Below are experts of layer 3 (counted from 0) of a mixture-of-experts language model. Rows are named router (the router's row for the expert) and show model dimensions 0-79. Each number is 500 + 50 x the weight over its row's rms, rounded and kept within 0 to 999. Numbers have three digits each.
Before each expert's rows: "mostly gets" lists some tokens that are sent to it at least half of the time. This comes from a sample of Wikipedia text that the model never trained on.

# expert 44
mostly gets: " con", " sub", " Award", " along", " remain", " we"
router:513513472502483484467514473478459436413574449483461556457449457494567499503525440551495521533578455480462587520484631477610447498526473558376520509515472462583468500489456517477509500480375532504576473491569596475558486419543549433425499436

# expert 2
mostly gets: " re", " Le", " se", " co", " Se", " ch"
router:478535507452441486459543545438538577551525539483529462485565409467464462484585584493527541455520526443503525568481521540402536505488583582564567447461486536556523445469569470462438563487458475450456435484426578495494543488466552529500474571

# expert 36
mostly gets: ").", " this", " such", " remain", " This", " while"
router:583493472572571462530490592513530498428447570464577461431493506469517495498501507532533432460414505622555494512509543445591447542523526474509480492473404589494519537489452499502464474460574451448472491512519495439522579519604459501393578540

# expert 26
mostly gets: " that", "%", " all", " out", "ity", " some"
router:488484519549536498578529553506451494545393512533489507573468447510504493567543471444419436525594543510499424443526416457589509547481549598436518515438494503510525487519485570492544481561364482535544476464479458458522600471510460525489494475

# expert 6
mostly gets: " Col", " National", " American", " William", " her", " El"
router:453517437415515494422504461509503509492400464501539532440489529470566600520420517525473391515488572565481510531495479474508609525457470510501506586506542436454480421575538473522453511499499587544506485481313433478454505555486520466506504472

# expert 21
mostly gets: "ian", " National", " American", " film", " Christ", "gan"
router:513510413497532422559504479501456466531437483469442568478513503474512498508483534442587463469538435511532532556513549470469471559516502476566513582429651457484535470492589488557456503507543497469485471606465468472464485439504482569472507500

# expert 45
mostly gets: " which", " have", " who", " had", " where", " been"
router:462441519441539554510500589519546464357527470468406536558544447557512523433528506485438579446500480554603496510583468513504518473534560552538434452468439564482635504425393466587483498483565410499531472553551496494493506542559465418487523594

# expert 29
mostly gets: " re", " con", " dis", " ex", " Con", " pre"
router:488488442532531517479482394560377530512444486469478555547538474545492417499542521500527536488493585508555439499495491506382514585538500393601577565519540487498502542477515496459386399526457584481415426526492452493550593510563490520560507469

# expert 34
mostly gets: " d", " do", " imp", " —", " met", " mo"
router:548555519596501450593483546435464499497556516503562543538552480474457437522529539491545456460417496544510462651480490488546481415500423404526473577531535450514561475452471544518450482489532486548407503562515506498558545417606488409437488472

# expert 4
mostly gets: "---|---|---|---|", "|---|---|", "tor", "tri", " Nor", " director"
router:535467555497475488520558419497426400476544581563510494540508615491459585481555486499575463443494571461510591548497611459451545420485410439519490510542489543480520512506469396409513515440522420435581521518502538555576487554538540544463560450

# expert 9
mostly gets: " John", " William", " James", " George", " Robert", " Michael"
router:512615494454483499549514516506565492471421524556481494476555556544498525513506590498605486436502591485447531406500467522525562483494520519552440564434523494486454510461593526567502483584484570517380558526423446540377473501465413444489515502

# expert 47
mostly gets: " Ga", " power", " P", " Roman", " ", " women"
router:448544547520561424524540462392422425464528478464496511535512569508507443491547487514551490528580495471448415607455596494566536407499408503481501505458502522557440434427525607462459530435517493438468488601445588528490475482553454529466535432

# expert 38
mostly gets: " he", " would", " University", " Cup", " School", " Team"
router:443498528608602518523488502558438482550535496498481444483518488491481473590477514408448508601613461531424492507557443514568383443442556584472410532496557433450483425498563566504570471519523477522525452509499479488472562552437580553542423463

# expert 23
mostly gets: " W", " Ch", " N", " V", " L", " G"
router:531520493554481526534462432505527506524560633478513461524400586496434505599445458536514562547498454514468537525622571453569485446483371611470499559544453475430459606599416569481434555508440487469480582451463424533551481558448469451488468519

# expert 40
mostly gets: " The", " the", " Li", "The", " fa", " Bar"
router:517438418458531474460460414498552488513460464520496485479523560546575537476527468576541432420508548553535566400414550546518423477535530499547460535519536364501544441453458443473540540494590500520473508441481542500444446538483380536559516480

# expert 39
mostly gets: "\n", " U", " head", "See", "|---|---|", "|"
router:427614455469558528584493488487484484543500482514506497459525625522506526423497570503454441580433511542529537554441562482434444492511405421500458477492542588554526512484464484522466551521523501540422531515427431477562533555555447472488481520

# expert 11
mostly gets: " has", " under", " po", " Po", " some", " main"
router:504651408539470484475513535523456465454493454551587538508613488493529495479588515595527513494479556456506532574389502509506521506469439491460513421463537477491603489506439428554530489512541527464552563475532549520501543568466497547518510460

# expert 19
mostly gets: " Ma", " La", "na", "ta", "ha", "la"
router:547540518464464444430517464480447408517382505481582542524558655529460537483602531500526501512428529456546457497400557493470592430453519433531516419548519561483469530456489491469480392388476516422532442546542614473513484479493573485553453430

# expert 30
mostly gets: ",", "),", " —", " vi", " (", " Cor"
router:521437552541505537524484527522449489459562411534542502542506462496512418473495537499588479521439580544498630529461553525542429592552498531452601542560432550595505521413548412482481503562463515482556437533610446466575496541503480535532542448

# expert 25
mostly gets: " about", ",", " among", " describe", " Pi", " wrote"
router:402509440427532494483466454450512520420524462568500477479582524477502463486630505520524496499480449497522474549558500446437556522529517523509448439484483531495449529511520533540419497491530503377469516546454562420431476529526450395560468549

# expert 13
mostly gets: " Ri", " base", " head", " North", " club", " back"
router:514509428514477484528544429481498445595476501531533453584591525498484488525451446430557501553537458493526502592524565509407457514482462498495498502516582614537493518367540516523481424478494556546541470598502577541484505396565483584525530493

# expert 8
mostly gets: ").", "tion", "ation", "ction", " area", " design"
router:550511591568529483565555618478469476557478570604589546494461436463540436520501486457442537557492481542440452528442473461541446541522539453418592503463442526521550477509480609438595517494472485464415488481560544417573511456502496500470390469

# expert 37
mostly gets: " their", " her", "In", " him", " his", " its"
router:535426516557510516504543514567419558512491566532458632571490492501453544508435534504497459526517402483519548448452462558454532468427548415561454394507561489588542378460493489388397429547471594366588466484440410462578490475486541527494488478

# expert 46
mostly gets: " by", " from", " with", " to", " into", " during"
router:539567466517577609529523569475534496478519478513575517540475444544501552444553479411537500419545563516583420446504544452503513481499477513415575472513499532471491460417511510498498526515495482544533427490493504448441515543556550439582594502

# expert 24
mostly gets: " were", " had", " held", " played", " known", " used"
router:444531548536551536557559509408533470477497554533472485368513553508586570592396491523445533505414560570522531489534604544527565461578489447559557533376569487525513583437499449597470500528439511598506518463445572524460498564489550491548496543

# expert 33
mostly gets: " \"", "After", " until", "On", " $", " U"
router:425551495537581465498529422482524549471508506572528419487558509509514426435549475520472524430478557449544491536530520479458566546405464421508498462475618521452575524509430485488504483496558491448507513468485446445522497502505455429552501543

# expert 43
mostly gets: " Ma", " mo", " Na", " pa", " Ha", " ma"
router:507608453577528466564455465461464456551390451539572512503526513583494510403511605489547527491475518521450585544530547513532465460485495466615452511632483544378581519485568544456482543544496553514485536603537487474464401525570545461529477497

# expert 7
mostly gets: " K", " b", " G", " Bo", " B", " Ba"
router:507529419486432486450485533510546523513506460476548472325595584556471562369555485612535490474482475448462609539462579499544574430447471497574504472604441471430409548452417422448463446555483507484514548512487518570553502520386522469504403529

# expert 18
mostly gets: "ities", "ations", "ization", " States", "field", "structure"
router:549453600497488489619552562462377385563428478457463432502436524409505451533456443397487525557500388604554421451548372488591423430550476457440466536496487440614447480469534609446500470455523453541536555499568532459505500474486550560415469485

# expert 35
mostly gets: "===", "==", "°", " ==", "====", "---|---|---|---|"
router:459528470531546552478508454490489544578549600528499474467537544483501542433503525543512433469469626512471540436416494589509507468545538352479499479618512511473567577470448442447523526447505463620376562433542571495476621482516493460579546500

# expert 14
mostly gets: " 10", "–1", "–0", " 18", " 30", "–19"
router:476534562412475464569573451427527452530435527605548487495490451433476434531537429532435559520510464590502474581534520554540533472485497447488460545520433629551551540470507523447463525480543570510449556441502455442480505491531544442593468522

# expert 0
mostly gets: " M", " S", " Z", " J", " Com", " Al"
router:427485423421502523508521426468440543514584500431543427442494563497486474440496494544525562492475537553569575500620509584424532565458540492491435490435450607440435501473554516540443559483438534449534456393516492455431510476455568509500478529

# expert 28
mostly gets: " de", " K", " E", " Li", " J", " Ho"
router:492631460484545532502473465506519579426517455535556489485516449516499549487536460515549417532413608494484499608524499443541496451506542534552474436494404512459455525426484466541508461591462486543468474450471522509531489468560528475569434515

# expert 31
mostly gets: "bert", " Robert", " James", " Michael", " David", " Paul"
router:604528551447498434570527570520475457486470533456520431508514461500481530524448579516580479505458478523517593554536453500446488492562407538546387508554472550498526473511506486425367469501439530462513389498553477546527554424459511495530535494

# expert 20
mostly gets: "–19", "equ", " continu", " took", " found", "–20"
router:459583493403501526504551495474495507424499533494496627522467408474536447414466530509515513553466551506460453539558515536470479527440434472538557458429409517438512438525547453551497496510404457557517465491455524531465502436486473467495469484

# expert 27
mostly gets: " years", " year", " player", " series", " game", " Party"
router:489484605580555497544531630505393422516462489485408441570516465481443526504444486426470481528533513548549412506561439498536420396532555499538415484536525469553404574541424564445562492465548475514522521536490460536473554423475406486467415485

# expert 15
mostly gets: " F", " Y", " f", "=", " sign", " W"
router:537575612513578428524506557364546501512504540490447481447470533453469540501460536546489474511509468475427529469415464515495530417510450452608555585490550544452471515537521450458501538562490444408487377474436550422554454519459522507393563595

# expert 12
mostly gets: " ex", "ar", " Lu", " Bar", " Mar", " met"
router:523493489494544521587547373511444464574537497544537472471583557555474533476555440571604492383494677574532538547479522511430456495448454420517452516471551500410487567629498549561408502471610517475413459467414468559566448451479486508520523457

# expert 42
mostly gets: " in", " In", " de", " De", " New", "In"
router:492446478419552386551558451491555435446548488572422592588392463501460507440526506521583500460374530449496499468425547443476490569385473430479428448468475565453466449570508443616546490458452537448485468492539576443531619466569464560548555547

# expert 32
mostly gets: " con", " po", " Mo", " Con", " can", " January"
router:444505446544523539481587497514474542510505531599461498465581579540564496497500492493475472481421571515511515572531564529540530496471569490547473492492517540386546405571475401554477406419410476508501445478509500497525456438509489370500452517

# expert 41
mostly gets: " re", " pro", " con", " se", " pre", " po"
router:419523433526514485466526481528485551544518477438478539486474566625402406583416519471541547545555500478451536456487547457449471449458542479411578448548591578550412409450444523528466554464477496479457412536509530472471479434590531551531427410

# expert 10
mostly gets: " part", " $", "Species", " Total", " km", "Note"
router:501592446459561501572509506463477479498486564549568446501471511508506437507503448496385473596393451470530450474522536472442629461476435477528585598551529591540555650463479497518523488423421474481401451436491499419420533532497551510545549489

# expert 3
mostly gets: " and", "),", ";", ",", " but", " /"
router:518463580479622512552518518451547416450591465501463453521445489433612476540495554550491438524584505452468484472488489484555412487603518529428517616445490578526546503508539556575514605521416439526464499554523489459479510624444510528428546553

# expert 22
mostly gets: " he", " co", " He", " h", " d", " b"
router:461532486562411502377452496471527583583550491499447421465503573448430558584575468537377530450483442443480496527542555470517486578450585522509503501580444494400455623460414522498534520496572548404424522497556575533461420578435533432557441507

# expert 17
mostly gets: "00", " two", " 10", "50", "%", " 20"
router:516475552469556456501630540402418341475429449451543506467484541551507471582588477492475518524480436513506435605463351468514432508494546464475425482592470475576592582506444500519550534506531523566455616534437556508497470446558455494441522496

# expert 5
mostly gets: " was", " on", " were", " had", " to", " been"
router:386586486475605550483549545432475507399537521451607476446545467440508504545457464477475547465477484433582440559491445481454560545535552595489463585472458485494573503505442474609501532435585454582440562523452493567565507491441587412516585589

# expert 1
mostly gets: " all", " 21", " 20", "90", "50", "95"
router:490522532478534456489619450409494431565485462552568465448506595543472542399450564510521516485533445494456496502459433424543431488533495467548412475569508528544624586472468394469519461560565555585530560567445576521453606459584487459421474500

# expert 16
mostly gets: " new", " their", " main", "ular", " local", " national"
router:539506539439447448488565440493477463455568491427561587603525481526467494523490550512525499523547431456436502492504529427512540546488416546512514442468418428447556460541572503538535537487513476481641525488506560567524429524476506574414603524